config.toml
n_layer = 11
d_model = 224
n_experts = 64
experts_per_token = 2
d_expert = 288
d_shared_expert = 0
activation = "quick_gelu"
moe_layers = [0, 1, 2, 3, 4, 5, 6, 7, 8, 9, 10]
router_score = "softmax"
normalize_top_k = true
routed_scale = 1.0
balance_loss = 0.00354
balance_bias = false
router_z_loss = 0.001
init_std_router = 0.0121
lr_router = 0.00107
n_head = 7
n_kv_head = 1
head_dim = 32
vocab_size = 8192
norm = "rmsnorm"
norm_place = "pre"
norm_eps = 1e-05
positions = "rope"
rope_base = 10000.0
rope_fraction = 1.0
qk_norm = true
attn_scale = 0.177
tie_embeddings = false
parallel_block = false
init = "normal"
init_std_qkv = 0.0327
init_std_o = 0.0
init_std_up = 0.0327
init_std_down = 0.0
optimizer = "muon_variant"
lr = 0.0109
beta1 = 0.9
weight_decay = 0.04
lr_head = 0.00694
warmup_steps = 50
schedule = "cos"
final_lr_fraction = 0.1
batch_tokens = 131072
seq_len = 1024
doc_mask = true
z_loss = 0.0001
train_tokens = 620200000
steps = 4732
dataset = "wikipedia_en"
Below are experts of layer 3 (counted from 0) of a mixture-of-experts language model. Rows are named router (the router's row for the expert), up (a neuron's input weights, with its number) and show model dimensions 32-63. Each number is 128 + 32 x the weight over its row's rms, rounded and kept within 0 to 255.
Before each expert's rows: a language model's description of what the expert responds to. This comes from a sample of Wikipedia text that the model never trained on.

# expert 30
Zeros in sports stats
router [158 185 160 183 158  98 113 119 108 109 164  97 108 155 102 160  93 131 179 115 137 165 158  97 101  79 135  82 155 157  90 152]
up0 [151  94 101 154 204 109 181 112 140  65 112 128 110 104 169 147 170 166 121 101 134 117 136 144 154 129  80  83 131  89 132 111]
up1 [108 126 103 154  72  80 121 166 183 138 157 113  73 128 124 124  82 166 155  57 158 167  87 124  68  51 117 183 136 118 118 115]
up2 [129 161 105 102 151 135  89  85 134 139 144 148 144 173 151 111 118 132  89  72 163 175 165 143 130 130 125  78 157 162 114 109]
up3 [ 90 177 113 131 172  62 139 139  92 161 177 123 113 111  49 140 109 131 120 148 160 223 134 156 120 103 155 149 139 129 177 124]
up4 [ 74 187  79 104 137 146 156 155 135 150 209  95 124 121 126 136 127 157 159  82 128 123 155  99 102 113 190  98 165 115 102 100]
up5 [ 97 153 124  52 115 110 135  81 128 121 143 106  96 192  88 143 124 129 153 102  93  96 161 167 147 139 164 162 178 181 119 127]
up6 [154 129 135 147 181  85 101 174 154  64 171 100 118 119  95 135 161  90 115 169  81  90 133  68 122  60 135 147 118  96 138 116]
up7 [108 201 167 126 107  67  93 101 126 134 114 148  80 137  81  63 195 104 159  88  70 100 176 168 110 144 123 147 163  94 165 139]
up8 [213 110 186 164  85 166  67 142  96  92 113 147 115 202 121 107 113 159 136 110 113 119  91 107 135  89 134 161 140 183 144  94]
up9 [101  96  97 111 104 128 106 195 118  68 104 138 139 152 122 167 144 113 105 134  99 172 152 101 152  78 140 151 130 126 105  92]
up10 [147 144  73 181 150 118 117  82 103 137 130 119  69 168 164 108 183 147 113 182 169 147 130 131 157 105 159  89 145 125 139  88]
up11 [126  99 147 106 139 149  50 110 174 149 102 143 109  85 134 166 134 112 196 123 103 169 118  96  98 154 192 150 170 144  63 104]
up12 [124 130 176 124 137 209 120 144  86 186 153  89 162 216  99 163 151 157 111 121  85 182  91  93 103  90 130 117 174 106 121 168]
up13 [ 74 193  97 129 151 119 119 110  92 143 160  66 102  78 138 190 115  89 153 187 167  53 166  97 168 108 151 110  78 117 161 100]
up14 [117 129 204  81 117  46 123  83 120 114 135  40 124 179 156 123 172 151 101 129 124 167  99 141  95 108 151 119 122 135 138 164]
up15 [ 69 167 115 104 139  92 115 132 102 108 156  95  98 128 142 140  98 108 177  40 107 128  98 122 119  83 169 113 136 140 140 146]
up16 [115 105  76  54 107 156  95 103  96  85 124 102 165 154 109 138 145 114 178  95 131 123 178 102  99  97  89 158 111 200 110 129]
up17 [123 110 114 107 140 132  91 141  63 138 145 123 124 126  82 143  73 154 116 108  82 148 132 139 138 117 121 143 118 138 114 119]
up18 [153  92 110 147 120 125 114 138 127 120 139 153  90 146 162 113 115 189 157  91 135 180 106 159 141 102 129 142 112 182 111 180]
up19 [112 179 135  80 133 154 116  93 167 111 118 119  93 177 177 123 100 134 178 144 159 129 164 191 165 120 162  91 181 103 122 113]
up20 [159 117 175 106 141  58 164 104 164 127 105 101  65 114 128 117 113 192 159  91 170 171 114 161 179 184 111 123 132 126 117 112]
up21 [113 114 134 106 117 158 137 134 121 113 167 105 175 156 169 126 130  88 122 141 100 176 131 123 141  74 199 139 181 202 160 124]
up22 [ 84 152  93  59 162 105 114 105  60 158  98  55 134 159 156 107 118 169 185 103 126 170 157 102  89 110 147 124 122 112 134  61]
up23 [138 150 167 166 120 117 119 166 171  96 163 140 166 123 136 109  60 137 157 111 114 135  92  66 151 114 146 138 156 119  75 160]
up24 [106 126 152  97 126  81  86 186 119  92 172 136 126 128 144 163 148 219 115  99 182 111 126 144  68  85  86 117 124 113 127 162]
up25 [150 150 113  96 122 142 135 129 108 149 138 128 169 177  89  61  97 122 176 128 126 138 128 161 203 106 187 107 144 119  95 171]
up26 [122 157 194 143 156 101  90 138 146  81 148 138 171 128 153 126 101 155 156  90 118 128 137 121  85 133 157  90  80  90  95  95]
up27 [169 184  52 132 130  95 144 145  62 163 119 150 167 182 114  45 117 155 121 102  84 134 112 148  79  92 144  99 139 159 105 116]
up28 [119 135 140 120 136  87 106 103 120 122 157 154 166 165  74 138  35  82 177 128 138 141 156 185 132 149 119 142 122 141 117 110]
up29 [117  67 126 193 149 143 129 138 123 131 137  29 142 124 117 133 154 146 136 119 187 142 114  86 139 140 169 131  97 161 109  85]

# expert 11
Digits and Wikipedia tables
router [159 175 165 177 151 103  90 104  99 122 163 102 111 148  90 159  84 128 177 115 142 164 160 109 107  68 135  87 143 152  85 154]
up0 [173 195 129 130 179  89  87  67  69 120 155 117 168 195  71 130 188 149  95 148 152 140 112 111 118  93 160 119 124  81  79 127]
up1 [140 171  93  87 112 116 135 140 101  76 224 119 146 115 128  70 131 129  77 131 147 112 137 116 106 164 128 111 142 153 159  90]
up2 [114 122  92 181 154 106  81 125 112 115 132 111  66 112 114 187 138  76 165 127 129 117 103 155 160  71 170 125 190 119 128 131]
up3 [148 126 105 114 124  97 123 174  57 118 120 105 128 137 142 119 141 149 167 191 157 104 159 121 137  91 140  95 118 157 108 148]
up4 [133 149  91 159 119 164 132 103 146 145 167 159 131 213  71 138  85 100 103 139 102 130 171 195 176 137 142  86 134 141  93 114]
up5 [110 124  95 102 130 145 142  66  58 129 111 220 133 134 151 130  94 181  77  66  66 106 116 112 137  80  65 112 166 135 100 156]
up6 [134 141 149 140 103 149 132 102 119 118 131 151  97 154  98 116 174 137 137 142 122 101 109  85  91 165 140  70 141 116 109 144]
up7 [135 124  90 127 135 119 137 115  92 187 156 124 162 130 130 117 130 161 157 164 139 158 114 104 179 118 131 160 175 179 155 167]
up8 [126 204 139 131  92 118 114 101 197  88 117 114 123 180 153 151 106 116 134  89 149 162 106 109 122 145 164  75 146 155 156 133]
up9 [139 152  69 144 129 147 126  94 134 102 207  99  95 136 116 139 124 147 126 124 126  79 122 104 182  76  92 120 168 129 146 147]
up10 [153 147 111 203 117 111 121 173  84 136 198 136 152 176 128 136 123 118 137 126 157 111 188 114 129 120 113 122 133 128 143 131]
up11 [155 127 135 116 181 107  67 133 116 172 164  83 127 156 122 104 135 101 190  91 129 104  96 200 176 122  71 111 135 107 102 157]
up12 [143  81 101 124 107 110  85  82  91 118 160  93  84 196 138 187  98  88 133  59 129 101 114 135 162 139 140  81 123 126 131 152]
up13 [139 140 135  62  87 185  96 162 179 110  90 108 150 135 118 131 101 110 141 142 115 160 110 169 142 133  89 135 163 116  46 220]
up14 [ 97 140 128 171 132  86 162 132 147 103 210 138 133 186 104 139 135  81 166 111 118 136 145 104 128 151  88  88 114 120 130 100]
up15 [143 144 171  26 179  52 116 129 183  59 166 152 129 181  93 119 102 113 120  95  90 114  76 117 143 100 108 142 133 215 146 117]
up16 [125 152  83 129 116 122 147 133 142 129  68 109  84 159 194 125 151 130  99  86 138 161 140 105 154  34 130 104 140 177 159 153]
up17 [100 116 205 153 121 122 141 131 111 123 147  86 113 186 124 137 125 143 115 120 137 138  92 121 145  84 154 154 167 119  97 149]
up18 [182 158 151  88 114 117 152 160  62  60 149 112 127 166 131 176 109  82  96 111 114 138 156 113 168  76 123 129 126 205  62 160]
up19 [120  91 159 160  63  65 150  86 153 144 139 125 113 128 169 134  27 102 117 145 104 106 165 107 104  72 127 117 155 127 119 132]
up20 [133  86 127  98 134 111  98 137 221 144 147  80 143 173 136  86 126 133 141  99 125  82  82 154 167 162  64 157 177 112 154 201]
up21 [117 103 155 150 152  69 170 121 139 127 126 112 191 192  99 104 134 117 146 145 123 114 114 152 157 113 159 140 182 114 157 102]
up22 [160 157 102  84 128  92 158 123  91 202 133 121 161 173 164 138 112 154 149 130  69 123 129  86 113  50 158 128  85 139 162 131]
up23 [173 103 118 169 147  83 131 108 135 122 131  91 136 123  80 175  74  94  86 143 116 116 186 143 138 158 129 176 179 139 164 157]
up24 [175 171  86  94 145 147 129 141 146 118 148 122 101 137 136 133 154 111  76  93 102 161 148 115  91 175  98 148 140 192 119 141]
up25 [154 181 116 127 128 131 152 125 145 117 125 153  70 105 140 113 101 114 117 155 151  53 182 156  20  90  91 115 139 157 135 172]
up26 [127 117 129 108 207 118  92 117 126  91 196  75 175 108 218 150 117 195  88  91 144  94 142 175 106 141 118  96 109 138 129 115]
up27 [186 128 128 173 115 161 120  98  56 193 122 160 178 154 128 189 157 161  86 120 102 118 148  90 104  79 124 124 153 151 139 130]
up28 [116 133 110  79 136 126 182 130 180 166 160  89 115 112 146 117 116 176 109 169 125 137 165  78 163 157 155 181 156 183 139 164]
up29 [118 196 138 166 125  80 137 110 115 162 134 103 127  56 123 123  92 124 196 132 114 127 113 189  63 163 141 149  90  99 115 128]

# expert 13
Digits, spaces, relative words
router [160 179 171 159 167 102 101 105 109 129 165 108 117 144  95 139  74 115 174 115 129 160 146  91 100  72 141  70 145 176  80 160]
up0 [ 69  84 176 105 134  91  96 105 136 100  99 169 140 109 169 172 155  93 166 125 167  83  94  91 157 102 109 160 129 184 132 172]
up1 [137  98 103 163 137  86 159  68 178 109 123 121 153 162 126 127  81 164 140 123 151  90  74 164 127 169 168 127 151 130 138 118]
up2 [113  84 162 121  97 115  82 152 105 100  85 151 131  91  64 107 115 140 136 103 106  91 200 105  99  75 127 108 171 113 154 165]
up3 [121  82 135 138 163 132 146 114  95 122 125 131 146 115 134 157  92 103 115 101 181 108 112 150  77 123 113 141  91 108 145 109]
up4 [112 145 172 120 184 107 149 122 109 109 135 121 151 178 151 118  86 114  58  89 121  84 137 116 105  72 192 157 110 102 163 173]
up5 [166 147 118  86 135 134 102 114 105 130 191 110 168  94 117 148 166 154 110 146 123 131 129  96 185 119  96 140 116 147 120 166]
up6 [176 163 120  63 124 142 100 149 133 114 111  75 129 118 151 103 133 130 163 101 145 129 117 133 132 158 154 171 119 127 107 105]
up7 [ 87 120 155  44 171 137  73 131 117 129 180 132  87 151 105 142 112 105 116 108 111 168 132 117 155 156 167 137  92 149 134 192]
up8 [149 132 126 108 122 156 136 118 113 179 175 107  93 133 143 166 125 123  95 127  80 124 131 200  79 119 163 136 129 193 134 200]
up9 [135 125 173 129 139 162 120  81  75 117  95 126 126 156 125 212  96 108 105 141 124 151 125 130 131 137 149 121 128 150  93 117]
up10 [ 71  95 168 117 154 102 165 139 210 164 149 111  89 131 151 132 141 129 109 102 107 116 124 154 158 138 164  88 121 147 144 119]
up11 [113 168 125  87 161 107 134 132 133 119 154  96 175 207 115 120 138 158 146 102  76 204 128 154  87 173 210 166 139 106 158 154]
up12 [179 157 157 137 115 149 119  77 155 128 121 111 189  96 132  78  89 129 115 154 128 117  98  94 122 167 173 109 128 141 100 129]
up13 [154 132 201 114  99 182 119  73 143 119 163 124  76 169 131 138  93 118 189 134 115 149  98 175 132 105 159 151 108 135 149 134]
up14 [125 114 119 102 178 135 103 147 101 105 131 115 161  98 159 198 134 120 148 118 117 113 124 112 118  96  71 106 143 102  92 105]
up15 [168  76 150 159 156  96 125  87  98 172 100 113 154  98 153  87 101 121 174 141  78 125 176 171 163 121 140 108 206 145 153 117]
up16 [ 91 178 159 140 150 114 146 119 124 107 199 127 144 141  92 112 114  53 145 197 141 145 198 117 165  91 128  88  96 142 130 161]
up17 [143 127 154  84  86 125 134  97 152  70 126 110 122 178  96 140 133  96 198 222 117 144 162 118 134  70 142 132 183 108 131 142]
up18 [159 133 185 159  46  62 139  59  59 121 151  73 150 157 136 100 148 148 180 128 157 146  78  88 151 168 117 130 141 180 131 142]
up19 [149 141 113 142 132  71 128 157 175 106 118 132 124  86 119 114 125 158 153 100 148  83  67 145 144  82 147 168  86 129  57  85]
up20 [128 129 149  98 101 103 144 167 185  31 128 176 137 109 104 145 118 123  73 101 140 110 127 118 116 132 129 154 152 162 154 138]
up21 [104 140 159 116 167 138 136 106 112  87 145 141 130 175 139 118 133 168  69 161 121 177 110  82  89 177 190 150 117 114 106 107]
up22 [157 139 126 147 113 107 102 162 140  80 116 144 147 103 119  63 115 116 155 115 118 172 125 155 131  76 169 102 148 121  85 161]
up23 [120  71 119 198 193  62 116 137 128 120  81 175 108 131 177 142 105  89 138 133 143 145 119 115  88 137 195 148 118 143 167 130]
up24 [120 116 136 165 126  91  82 175 131 113 111 107 140 147 125 157 162 147 135 106 127 168  97 170  91  46  99 165 116 124 117 103]
up25 [152 133 155 140  71 141 155 129 125  50 158  93 106 198 163 118 153 163 138 116 166 163 163 190 155 125 119 142 168 161  82 103]
up26 [107 109 165  97 122  86 117 125 155  76 190 154 111 114  77 134 119 119 105 162 114 112 110 129 145 143 142  99 148  73 165 117]
up27 [112 170 186 108  78 100 181 107 118 145 126 105 115 146  99 115 152 179 167 161  80 107 138  99 144 139 168 140 131 161 122 142]
up28 [181 147 120 146 135  72  93  71 154  96 158 103 132 154 136 104 126 132 151 111 131 172 154 159 132  64 116 133 166 100  84 166]
up29 [182 108  44 137 113  87 151 110 120 108 165 139 122 186 106 156 108 121 111 134 101  62  85 141 123 186 167 111 107 125  78 136]